From a checkpoint of a small mixture-of-experts model trained on Wikipedia: 316M tokens.
Below are experts of layer 5 (counted from 0) of a mixture-of-experts language model. Rows are named gate (a neuron's input weights, with its number), up (a neuron's input weights, with its number), down (a neuron's output weights, with its number) and show model dimensions 0-255. Each number is 128 + 32 x the weight over its row's rms, rounded and kept within 0 to 255.
Before each expert's rows: a language model's description of what the expert responds to. This comes from a sample of Wikipedia text that the model never trained on.

# expert 9
Place names and initials
gate0 [140  88 183 149 110 141 143 123 114 120 135 101 141 114  91 110 191 157 118 159 161  87 165  95 122  99  59 147 199 149 113 143 118  78 190  87  96 102 195 190 129 146 138 109 116 115 129 139  97 125 168 138 161 147 142  77  80 128 137 105  31 154 156 150  99  98 146 134  79 173 118  89 120  94 102 118 143 124 145 117 131 102 159 131 138 116 124 114 171 133 191  87 106 125 162 163 111 105 136 152 122 169 129 204  88  39 101 112 145 149 137 127 158 168 140 156  65 117 153  85 157 103 116 100 127 173 148  99 113  96  80 136 178 146 201 180 175 182 175 174 185 103 149  64 126 118 138  79 154 161 134 130 100 134 131 167 176 108 151 136 150 134 154 151  92 109  98 153  90 126 159  87 102  95 100 109  79 113 129 139  86 149 133  76 122 138  83 136 135  99 130 153 195 130 174 125 140 138 135 184 159 125 137 144 139  53 104 184 140 148 112 101 172 137 153 137 166 157 154 163 146 173 103 100  98 146 133 174 150 182 135 151 103  75 107 166  75 141 180 110 100 151 109 180 173 145 130 101 136 122 171 123  82 160 129 137]
up0 [146  76 152 161 129 164 125 113 130 143 121 116 135 123 108 128 204 140 121 181 153  87 170  81 106  96  41 182 178 144 119 136 116  93 168  84 101  90 168 199 153 164 131 117 120 146 140 127  93 108 162 122 171 150 131 106  99 146 123 106  69 138 149 152  86 102 174 164  85 171 158  80  93 106 112 123 148 138 121 116 102 110 161 134 135 119 141 102 137 131 192 101  99 113 171 152 112  88 118 149 128 176 154 191  86  70  82 123 133 141 135 129 138 160 152 168  88 113 143 116 166  99 120  72 113 175 142  88 118 109 104 125 182 160 184 153 158 171 151 182 168  91 153  92 158  99 185  71 151 137 159  95 101 122 143 145 174 120 163 155 153 142 175 165  88  98 119 146  89 148 153  81  90 131 104 116  68 107  97 141  96 129 144  78 113 157  85 152 126  81 128 126 176 111 148 129 154 129 155 183 170 128 125 141 139  69 103 192 121 156 107 127 178 118 172 114 145 171 146 164 149 176 114  84 120 151 125 197 122 215 129 147 106  87  74 145  93 143 200 122  96 173 128 178 182 130 106  93 154 130 163 116  88 147 106 140]
down0 [150 115 171 147  77 122 160 158 149 108 224 113 182 182 165 135 127 104 148 182 115  96 107  84  97 221 141 171 118 171 111 175 106 184 189  94 102 216 163 160 102  68 144 137  90  90  28 119 180 117 104 179  97 134 113 179 137  45 147 115 104 161 184  89 143 111 164 176 121 107 139 120 128 108 143 154 117  80 122 100 144 115 152  89 124 164 123 143  87 122 136 148 128 184 140  51 165  84 108 158 155 167 116 155 130 178 146 156  87  99 121 156 105 155 117 172 100 114 127  83 110 194 174 102 171 119 169 109 127 133 139 132 141 137 139 140  97 113 156 126 136 135 148 123 128 133 163 108 123 127 100 128 157  86 154 155 143  93 137 136 121 154 106 167 101  86 152 154 124  68  93  93 141 153 119 131 112 104 138 121 109 103 148 130 135  85 124 130  87 152 200 166 125  90 105 105 146 139 137 166 148 122 134 149  84 132 158  78  93 140 127 134  83  84 117 116  79 116 100 131 113 103 131 134 173 139  99 153 150  98  95 209 152 151 132  82 165 125 186 154  77 162 124  82 143  56 117 110 145 166 157 124 122  96 103 108]

# expert 10
Music and media nouns
gate0 [123 160 170 126 140  70  71 108 153 150 158 175 131 137  88 172  82  94 155 135 154 122  98 116 109 159 130  83 119  59 158 124 147 133 153  80 101  97 165 198 129 138 101 144  94 151 101 132  89 160 152 129  81 116 105 138 142 157  55 103  90  85  93 158 115  95 111 145 128 152 151 131 105 131 149 184 156 125 127 135  82 121 137 142 148 161 185 100 153  86 129 120 122 117 149  44 204 150 172 162 147 190 118 127  84 128 156  87 115  86 140 150 127 127 164 109 146 112 188 130 133 150 104  98  78  76  83 103 109  73 123  92 150  94 109 172 124 135 180  91 133 163  85 135 165  89 100 113  76 154 131 100 150 128 107  76 168 167 114  86 159 169 192 117  99 123 116 116 134 154 137 122 175 136 140 113 104 103 113 166  72 120  84 190 154 145 122 140 146 185 132 158 208 165 176 163 107 139  95 132 115 111 169 135 170 137 167 142 192 167 175 102 108 158 170  86  91  65 146 146 159 154 141 122 140 132 116  98  93 183  86 119 112  96 138  76 112  84 129  78 158 205 139 149  98 134 165 137 180 164 154 135  89 131 119 120]
up0 [ 83 152 161 193 201 105  90 119  93 107 170 123 141 125 106 127 120  86 148 159 139  94 118  96 144 169 101 123  81  76 103  77 147 102 144  74  77 117 134 159 130 141 137 131 105 115  98 159 102 167 129 151  59 117  95 111 121 125  84 158 144  78 138 112 114 111 132 105 162 130 146 147 134 131 123 168 180 163 157 169  96 120 145 136  96 178 205  87 127  51 157 111  86  43 127  58 175 162 146 184 122 136 110 110 117 127 131 115  80  67 105 168 117 152 183  79 173 120 128 167 149  78  98 129 129 117 117 120 138 109 134 134 127  69 145 157 101 145 181 118 139 137 148 148 163 143 110 121  93 116 132  80 138 127 127 130 132 167 135 126 174 108 201 131 131 104  78 144 172 154 167 121 186 121 133 103  83 110 157 126  93 142  91 116 182  96 100 104 176 136 145 146 230 166 160 122 129 150 100 144  77 137 170 136 208 164 190 143 174 181 169 126  79 153 172  91 147  80 149 121 153 158 181  87 127 130  99  65  97 141  69 124  74  81 144 103 149  92 137 112 143 118 145 139 118 128 156 111 149 160 138 157 128 147 121 136]
down0 [101 143 101 122 114 194 152 156 135  84 141  96  90 152 132  93  98 102 115 154 128 142  98 140  80  96 109 111 121 113 112 107 118 176 154 193 118 145 141 141 118 167 113 166 141 104 142 160 152 107 164 112 111 145 101 129 166 119 140 171  99 159  88 136 108 123  75 166 113 192 105 118 146  15 172  81 188  59  77 165 136 148 134 147 132 139 160 148 182 160 105 181 107 132 149 170 143  68 130  61 119 150 166 165 102 140  72 117 132 193 125 103 127  84 133 119  90 153 143 128 181 159 122 168 143 144 144 116 161 127  73  80 146  93 139 157 162 191 146 118 139 136 115 134  99 128 159 105  95 171  98  74  43 143 130 125 148  88  98 132 151 150 128 117 138 118  95 153 191 122  82 125 143 125 105 140 103 126  85 126 169   8 100 105 140 109 102 119 133 128 122 130 139 158 113  66 178 104 100 145 120 150 169 132 151 142 139 168 128 161 156 162 111 108 113 167 168 118 111 110 155 139 165 134  97 112 198  77 118 133 124 145 143 134  90  99 139 167 153 164 115 134  98 207 188 128 131 116 187 137 124 218 165 108 176 103]

# expert 6
Section headings and closers
gate0 [121 122  42  89 131 103 130 123 118  88 164 138 132 112 102 130 100 146 177 138 178 172 133 134 173 117 129 107  70 117 157 110 153 134 177 112 143 158 170 138 107  98 143  84  98 179 118 158  84 125 144 143 108 146 181  93 107  75 128 182 117  99 180  77 114 146 127 144 115 154 130 118 111 104 109 167 105 144  91 144  87 194 149  73  42 126 155 114 109 120 150 120 125 103 133 126 194  92 110 149 104  97 173 132 156 100 123 131  97 119 146 136 133 174  80 117 128 140 135 112  93 161 102 121  76 196 132 119 138 128 154 154 158 114 174 152  14 130 137 131 117 153 180 135 188  96  77 179  88 189 146 146 130 136 138  99 187 107 102 141 135 129 107 147  97 137 100  85 112 134 107 142 167 144 116  86 114  76 161 104  94 152 136 115 128 121 177 144 194 127 130 131 121 169 110 129 118  91 191 122 136 144 109 147 101 128 121  78  82  68 130 104 127  55  83 204  63 132 142 119 164 151 152 186 181 112 148  98 150 128 161  79 139 170 124 182  96 184 186 168  71 157 114 134 175 106 190 137 153 155 140 150 118 140  99 149]
up0 [153 147 196 146 136 119 139 135 120 191  77 134 109 174 119 109 163 158  88 115  74 118 108  80 102 138 109 167 197 131  81 124  77 135  58 118 135 121 112 111 142 142 129 148 148  67 142 120 147 126 103 112 135 106  97 189 139 195  98 110 126 135  80 161 139  97 122 124 161 133 137 150 167 135 194 116 181 118 173 148 160 100 155 145 211 125 113 138 157 154  83 138 115 155 141 157  48 172 140 139 174 156  75 119 114 169 131 135 161 154 105 112 119 116 182 131 128  90  98 133 188 127 176 128 177  83 117 140  98 114 118 106 101 143  76 101 234 147 121  92 142 110  88 130  63 123 176  95 158  81  99  83 114 118 124 151  99 108 146 139  76 132 119 117 122 121 166 186 154 115 147 118  80  89 156 166 158 196 113 152 148  88 113 142 134 140 108 112  90 130 122 142 142  84 148 139 152 154  63 116 125 112 134  99 168 134 152 174 136 177 128 158 131 205 154  60 164 135 114 112  99  98 135  44  78 146 129 166 109 101 132 177 110 101 112  57 136  69  93  84 196 122 120 147  95 121 106 138 109 159 138 121 134  98 127 103]
down0 [114 131  88 167 108 199 105  88  93  69  56 142  87 133 137 119 157  72 127  98 115 131  98 140 123 117 168 165 152 144 180 143 127 154  87 174 121  79 157 150 132 132  48 133 123 100 124  93  76 165  65 111 154 139 138 108  94 126 126  79  97 114 147 112 156 106 128 126 121 164 106 114 100  86 133 109 147 115 145 138  65 141 195 115 190 146  75 146 195 161 109 152 142 118 171 131  96  68 135 202  59 178 145 161 112  97 145 122  93  99 174 111 123 119 160 155 154 141 140 104 160 133 155 122 134 152 109 158 108 107 106 127 125 220  89  96 104 160 187 153 137  98 214 131 142  80 128 139 159 105 163 150 129  76 140 166 111  81 125 125  88 115  98 138  88  66 164 121 102  66 147  80 143 117 130 109 204 140 110  87  91  75 154 102 117  95  96  90 147 112 136 144  68 111 116 123 196 118  89 131 130 157 145 177 108 118  84 142 131 129 167 114 155 130 169 121 115 153 188  97 133 138 112  85  88 176 115 144 117 123 190 136 151 124 130 130  57 112 135  99 131 137 109 141 140 127 154 177 159 139  88 146 125 180 171  89]

# expert 12
Table pipes and months
gate0 [132 170 140 106 164  91  98 148 146 162 113  96 166 115 119 155  98  93 139 171  90 113 163 119  92 109 134 146 174  65 156 149 140 133 119 174 122 113 123 165 169 129  75 140 139 124 135 109 124 152 139 120 117 122 144 119 139 179  79 150 144 127  85 106 142  88 146  92 133 103 150 152  79 111  40 136 159 127 140 165  95 141  44 122  93  88 185 103 157 112 126 131 193 142 182  91 133 141 118  99  73 113  82  92 147 102 120 161 140 107 101 136 115 129 167 106 144 112 132  88 148 106 121 135  93 131 111 127 218  94 120 116 130  91 112 209  77  76 185  69 130 118 137 129 132 140 126 122 105  76 175 148 129  98 142 115  85 172  98 131  90 187 118 141 148 148 119 111 110 140 191  62  88  81 160 165 146 145 158 136  95 140 144 138 134 128 159  92 159 160 166 119 146 144 106 129 153 200 112 141 163  29 137 109 191 145 160 177 126  75 141 119 151  83 106  49 111  93  92 101 124  60 118 102 130 136 130 174  85  93  88  70 137 129 137  86 146 153 154 146 145 121 137 187 125 167 145 134 116 132 164 195 136  36 123 135]
up0 [155  89  73 162  94 112 150 109 105 147  94 184  99 160 170 112 125 189 129  83 180 165  92 116 134 186 143  95  84 187 144 165 134 133 130  94 125 142 124 131  27 126 155 117 156  96 149 158 136 110 115 132 150 156  95  80 127  83 214 123 128 144 160 163 126  91 150 137 148 141 142 111 157 131 180 153  88 135 139 136 153 108 157 154 181 112  89 171 137 180 194 107  98 142 107 120 109 125 188 173 157 112 189 194 143 122 127 110  93  78 107  61 177 170 131 177 125 167 101 102 121 123 127 119 105 144 121 123  99 106 174  95 130 169 156  76 170 141  87 114 129 165 115 116 153 132 140 142 105 171  80 154 174 132  85 143 131  48 172 150 116  68 154 108 140 110 140 107 132 101  98 149 160 184 106 134 102 152 152 124 144  57 102 131 100 133 124  85 125 117  88 147  90 104 127 179 150  95 142 139  62 165 127 149  54 122  98 118 154 176  84 146 133 151 133 204 155 144 184 135 126 120 139 156 127 104 176 169 167 142 150 166 155 115 111 149 119 124 136 110 117 170 159  47 120 104  91 116 123 129  69  88 122 176 140 157]
down0 [105  74  98 108 146 111  93  87  75 142 154 150 120 117  94 165 168 162 109 142 139 200 139 165  79  87 112 130 115 154 112 149  88 132 129 142 139  64 151 122 105  93  74 186 177  81 142 108  66 110 180 165 208 128 122 130  99 123 145 136 137  99 136 155 156 121 147 108 146  93  93 139 121 118  91 118  99 134 137 105 117 158  98 152 117 193 172 102 151 156 118 137 174 170 128 142 110  82 179 197 144 126 177 188 154 104 122 142 121 136  60  91  77  98 142 121 129 128 148  99 110 131 160  92 128 181 130  63 142 172 105 122 122  90 162 165 175 147 121 117 167 127 111 125 121 134 160 110 102 116 120 197 134 118 126 142  32 161 102 129 194 162 137  66 125 138 169  65  71 204  99  65 144 164 157 127 135 105 126 104  94 142 187 141 106 147 119 130 116 109 142 144 181 102 159 127 121 135 148 129 119  98 117 143  89 138 173 209 141 144 121 139 138 140 123 132 110 108  98 105 153 125 101 109 153 105 148 147 162 199 140  80 156  91 103 178  95 129 119  76 111 107  83 108 185 112 143  52 139 165 166  97 133 127  70 177]

# expert 8
Hyphens and list dashes
gate0 [119 109 128  91  56  99 169 131  86 125  86  83 135 121 115 144 142 126 129 125 135 153 149 117 177  97 118 177 119 109 169 130 110 149 144 133 113 103 136 163  93 147 148  99 129 127 123 134 101 143 114 141 166 135 170 108 127  65 179  74  91 118 115 111 126 134 153  72 123 106 120 129  81 148 112 105  76 107 105 141 174 103 125 117 157 104 174 121 150 145  93 113 121  63 133 147 151 131 173 174 116 214 114 115 103 195 147  97  83 179 175 128 166 150 109 132 114 136 157  45 124 157 103 132 128 131 185 115 115 131 149 147 123 149  51  86 111 119 152 117 149 121 164 132 188 146 146 153 178 131  74 130 133 137  77 146  92 129  70 116 107 137  83 142 133 123 117 144 216 125 139 115 134 131 158 113 211 102 180 157 137 151 132  99 157 136 124 100 117  91 129  88 189 100 152 144 117 142  84 151 119 120 104 165 154  94 101  97 147 163 184 179 101 160  43 142 123 194 117 114 135 168 161 161 193 169 150 105 127  52 136  82 127 120 128  81 116  55 126 120 134 178 108 137 133 157  63 169 137 118  46 107  93  87 155  49]
up0 [185 102 155 113  89 119 164 114 123 126  69 134 192 115  89 186 130 160 122 149 153 134 161 146 146 126 173 111 144  68 133 138 141 117 190 160 132 120 170 121 130 127  72 114 116 191  76 110 106 156 117 129 102  46  93  74 149  76 104 134 101 132 129  90 121 155 106  90 109 103 141 116 128 185 162 119 167 115 135 135 135 136 164 104  88 103 137 122 137 141  82 160 145 151 165 162 124 141 150 155 173 114 150 127  46 172  94 107  93  92 125  94  79 124  80 112 101 155  80  49 148 153 138 131 163  85 137 157 126  74 162 177 130 134  81 121 177 156 135  94 106 144 103 131 181  65  66 147 136 154  92 156 126 165  87 172 115 112  86  86 115 111 136 125 122 139 109 152  71 128 104 163  86 122 129 136 188  91 137 174 174 125 125 124 114  91  93  81 100 167 140 157 136 132 179 145 163  98 122 136 133  98  76 131 180 116  58 130 133 140 135 104 146 185  74 134 162 195  69 165  97 182 126  43 137 165 137  81 128  93 174 225 116 170 133 145 103 140 143 110 109 109 117 127 118 133 116 105 135 136  90 112  95 123 131  87]
down0 [ 83  86 105  97 131 151 133 134  62 116 154 161  77 168 134 150  88  75 100 122 161  92 144 140 142 124 172 133 173 110 155  87  54 181 128 101 133 164 112 159 102 133 103 225 147  93 116 154 102 164 107 108 157 120 118 161  98 117  79 134 112 122  83 122 178 188  92 134 100 178 168 138 209 166 133 159 113 107  87 147 159 120  74 141 131 156 108 120 133 154 128 115 117 175 140  76 119  86 145 142 126 138 105 105 101 118 105 171 153 154 135 158  97  99 167 108 212 148 130 140 151 255 104  67 152 124 119 161 146  79 154 173  98  85 165 133 179 157 107 131 136 138 103 107  96 152 103 204 122  94 161 173 110 190 136 119 140 137 144 165 105 132 117 156  61 141 114 101 115  91 144  99 160  82 109 142  96 145 140 134 152 123 151  77 126 128 144 163  74 141 132 169 101 144 110 159 124 113  94 100 150 145 156 143  86 168 128 120  65 150 120  96 132 172 122 103 155 119 192 100 175 170 109 127 188 123 116 180 128 152 181 159 104 155 149  65  87 143  98 105 138 116 143 136 111 178  93 138 132 161 133 151 194 144 144 120]

# expert 7
Sentence ends and field labels
gate0 [163 116 132 173 144 111 140 108 148 116 135 139 181  82 117 232 149 135 151 124 104 105 128 187 173 156 134 120 177 147 124 156 128  73 137  98 206 148 104 109 140 114 179 103 136 123 169 145 168 173  94 113 145 121 128  91 138  83 166 135 111 150 132  93 130 155 189  75 128 159 199 196 132 184 107 158 107 125  88 149 128 100 182 142 186 124 129 139 223 108 170 163 161 118  92 133 115 121 199 139 147 112 128  85 120 127 127 113 126 149 110  80 105 117 165 122 181 177  53 125  91  85  92  98 106 168 133 105 116  98 155 110 166 168 110 183  90 138 102 154 123 167 149 132 115 110 103 150  96 115 118 149 139 129  70 147 152 184 147 148 150 147 177 187 162 112 110 126 147 184 108  95 131 144 111 113 123 148 171 114 151 131 155 144 142 124 125 150 153 170 120  97 155 146 129 165 129 115 118 191  97 175  63 143 151 122 193 169 116 130 118 113  87 118 120 133 131 110  90 251 122 111 143 102 138 141 124 106 103 230 168 100 134 114 122 195 146 145 132 109 163 111 135 167 133 109 180 110  83 103 114  95 139 154 115 126]
up0 [167 112 127 148 134 109 142 100 148 143 123 160 138 133 148 224 163 145 156 142 102 131 129 137 172 186 117 145 152 101 139 163 125  57 159  67 215 161 128 132 153 108 153 145 135 123 159 137 136 189  85 117 142 133 147  91 152  89 156 149  92 131 114 102  86 152 155  78 116 149 182 207 130 170 126 168 114 109 104 157 147  67 194 140 173 130 109 135 225 106 163 131 116 138  83 151 144 114 181 126 159 106 100  70 151 117 139 105  90 166 116  92 116  82 144 138 211 154  99 124 124  66 103 113  94 163 110 100 130 102 150 127 140 187 124 217 107 138 126 147 140 160 171 130 116 127 133 164 106  90 112 124 169  97  68 155 104 148 168 134 121 126 176 168 159 106 122 124  91 152  85  97 138 109 102 132 114 159 166 117 126 135 180 120 154 158 113 179 142 171 134 108 162 160 155 139 119 108 129 168  67 148  88 144 152 130 194 152  84 123 109 104 119  96 115 133  87 129 119 221 129 114 136 113 148 123 155 109 113 237 180 115 121 124 130 160 118 145 139 112 175  86 119 176 147 104 162 142  54 141 127  88 124 161 110 115]
down0 [133  26 152 124 154 102 115 114  48 128 144 181  95 180 122 179  95 140 130 137 127 100 151  93 165 147 117 147  96  64 133 148 145 112 174 124  71 183  43 125  74 136 105 176  68 100 102 104 167  64 103 157 126 134 106 120  92 165  96 137 131 118 119 118 151 135  87 117 131 108 187 117 144 134 123  98  66 116 115 126 149  89  93 102 106 113 138 120 104 157 160 184 120 116 148 172  89 148 164 187 160 167 109 138  99 192 128 124 136 170 142 115 132 101  66 115 115 127 179 139 161 119 143  99 155 134 202 117 102 126 106 139 151 121 147 135 118 134 110 113  96 192  81 161 100 170 144 158 118 148  76 134 108  78  79 180 172 149 230  99 133  96 125 141 113 139 117 120 103 112 158 152 182 150  92 157  94 147 154 125 125 129 184 152  96 143  84 142 162 115  91  80 169  76  55 137 139 121  83 111 101 103 142 135 108 133  64 137 107 159 146 149 138  69 172 134 141  92  90 173  94 110 121 159 103 152 109 190 120 154 101 183 131 109  95 109  58 168 103 123 136  98 120 130 129 118  98 147 131 146 115  66 129 103 140  96]

# expert 5
Infinitive to and auxiliaries
gate0 [128  99 129  62 157 136  35 152 166 116 153 160 101 141 126 134  87 111  78 128 121 125 136 120 172 125  97  58 117 158  88 152  92  56  90  97 138 161 104  95 188 104  83 145 128 117 133 113 186 109 144 164 117 120 108  81 162 169 114 184 173 126 176  68 122 107 113  97 186 154 137  61  63 159 135 157 170 140  81 117 164 124 106 120  78 153 158  92 150 102 128  80  85 167 117 150  96 145 136 116 100 180 141 145  94 112 139 111 131 117 108 104 188 113 134 116 111 119 147 146 111 144 127 197 177 140  77 100  83 120 112 144 115  85 128  77 133 104 184 163 102 127 146 125 128 134 157  96 121  97  97  95 149 210 157 175 168 166 114 140 165 102  69  94 213 111 129  69 159  82 115 132  96 134 130 149 121 159  92 151 137 129 110 146 173 124 124  89 112 123 126 102 199  65 109  82 108 149 108  78 133 140  90  76 111 140 138 153 150 164 109 181 111 182 183 170 137 142 159 105 172 157 140 149 172 155 142 133 192 124 147 105 132  69  73 125 150 119 131 150  97 108 101 129 131 104  96 119 170  85 136 130 106 116 166 108]
up0 [125 190 108 183  87 135 200  81 108 136 108  93 164 145 103 122 122 144 157 132 147 137 126 146  70 163 144 199 131 102 171 110 142 185 124 142 111 103 140 177  82 170 166 108 138 129 132 127  70 154 107  75 128 125 150 169 100  83 138  81  97 131  41 175 148 149 141 201  84 114 135 176 198  88 112 136 106 131 191 138 109 112 147 133 159 108  93 163 103 158 131 174 161 100 139 108 128 111 119 141 156  67 133 117 175 123 100 141 126 130 141 166  85 133 103 142 135 145 122 101 139 104 128  83  89 105 191 141 190 135 163 115 131 201 123 182 123 140  50 112 170 123 115 136 127 137 112 163 148 157 160 161  94  48 115 104 119 105 131 122  65 156 206 181  45 151 131 172 114 174 128 147 127 111 136 105 131 110 166 111 100 127 111 112  77 125 118 147 151 165 110 144  77 196 141 152 128  83 158 175 133 119 169 154 135 113 123 116 117  72 123  55 157  66  63 103 113 126  95 159 101  97 121  92  90  97 101 112  82 161  93 153 105 172 167 138 103 152 133 135 112 155 139 107  88 157 128 137  98 146 120 137 117 140  88 128]
down0 [174 102 168 114 113 117 159  76 131 162  89 151 104 141  79 153 193 176 124 132 143 163  86 103 124 161 140 142 116 112  74  82 122 141 115 142  97 136  97  93 113 138 100 132 108 157 147 119 101 108 145 144 142 151 140 129 102 112  90 141  82 120 152 170 135  89 146 130 155 128 159 161 105 130 107  83 123  84 121 149 140  97 171 114 162 129 164 122  52 150  68 127 112 103 119 182 126 179 136 119 129 161 105 111 112 144 156 107 157 169 154 143 171 102 129 148  61  92  99 135 168 184 122 126 118 128 104 134 152 142 140 189 126 105 183 154 141 116 134 106 160  72 168 188 169 159  77 208 145  84 130  69  93 155 142 109 145 154 166 153 100 153  70 133  87 164 168 104 136  92 117 140 111 206 177  85  94  30 114 133  80 127 143 134 109 112 111 124 166 129 109 133 112 132  25  84  94 156 167 147 120 146 183  98 128 138 134 113 124  29 157 123 138 162 161 157 106 174 111 118 166 133  95  70 169 131 152  97 121 154 158 132 137 169 128 136 143  87  82 183  79 103  98  73 109  74  65 141 173 151 153 120 134  85  98 129]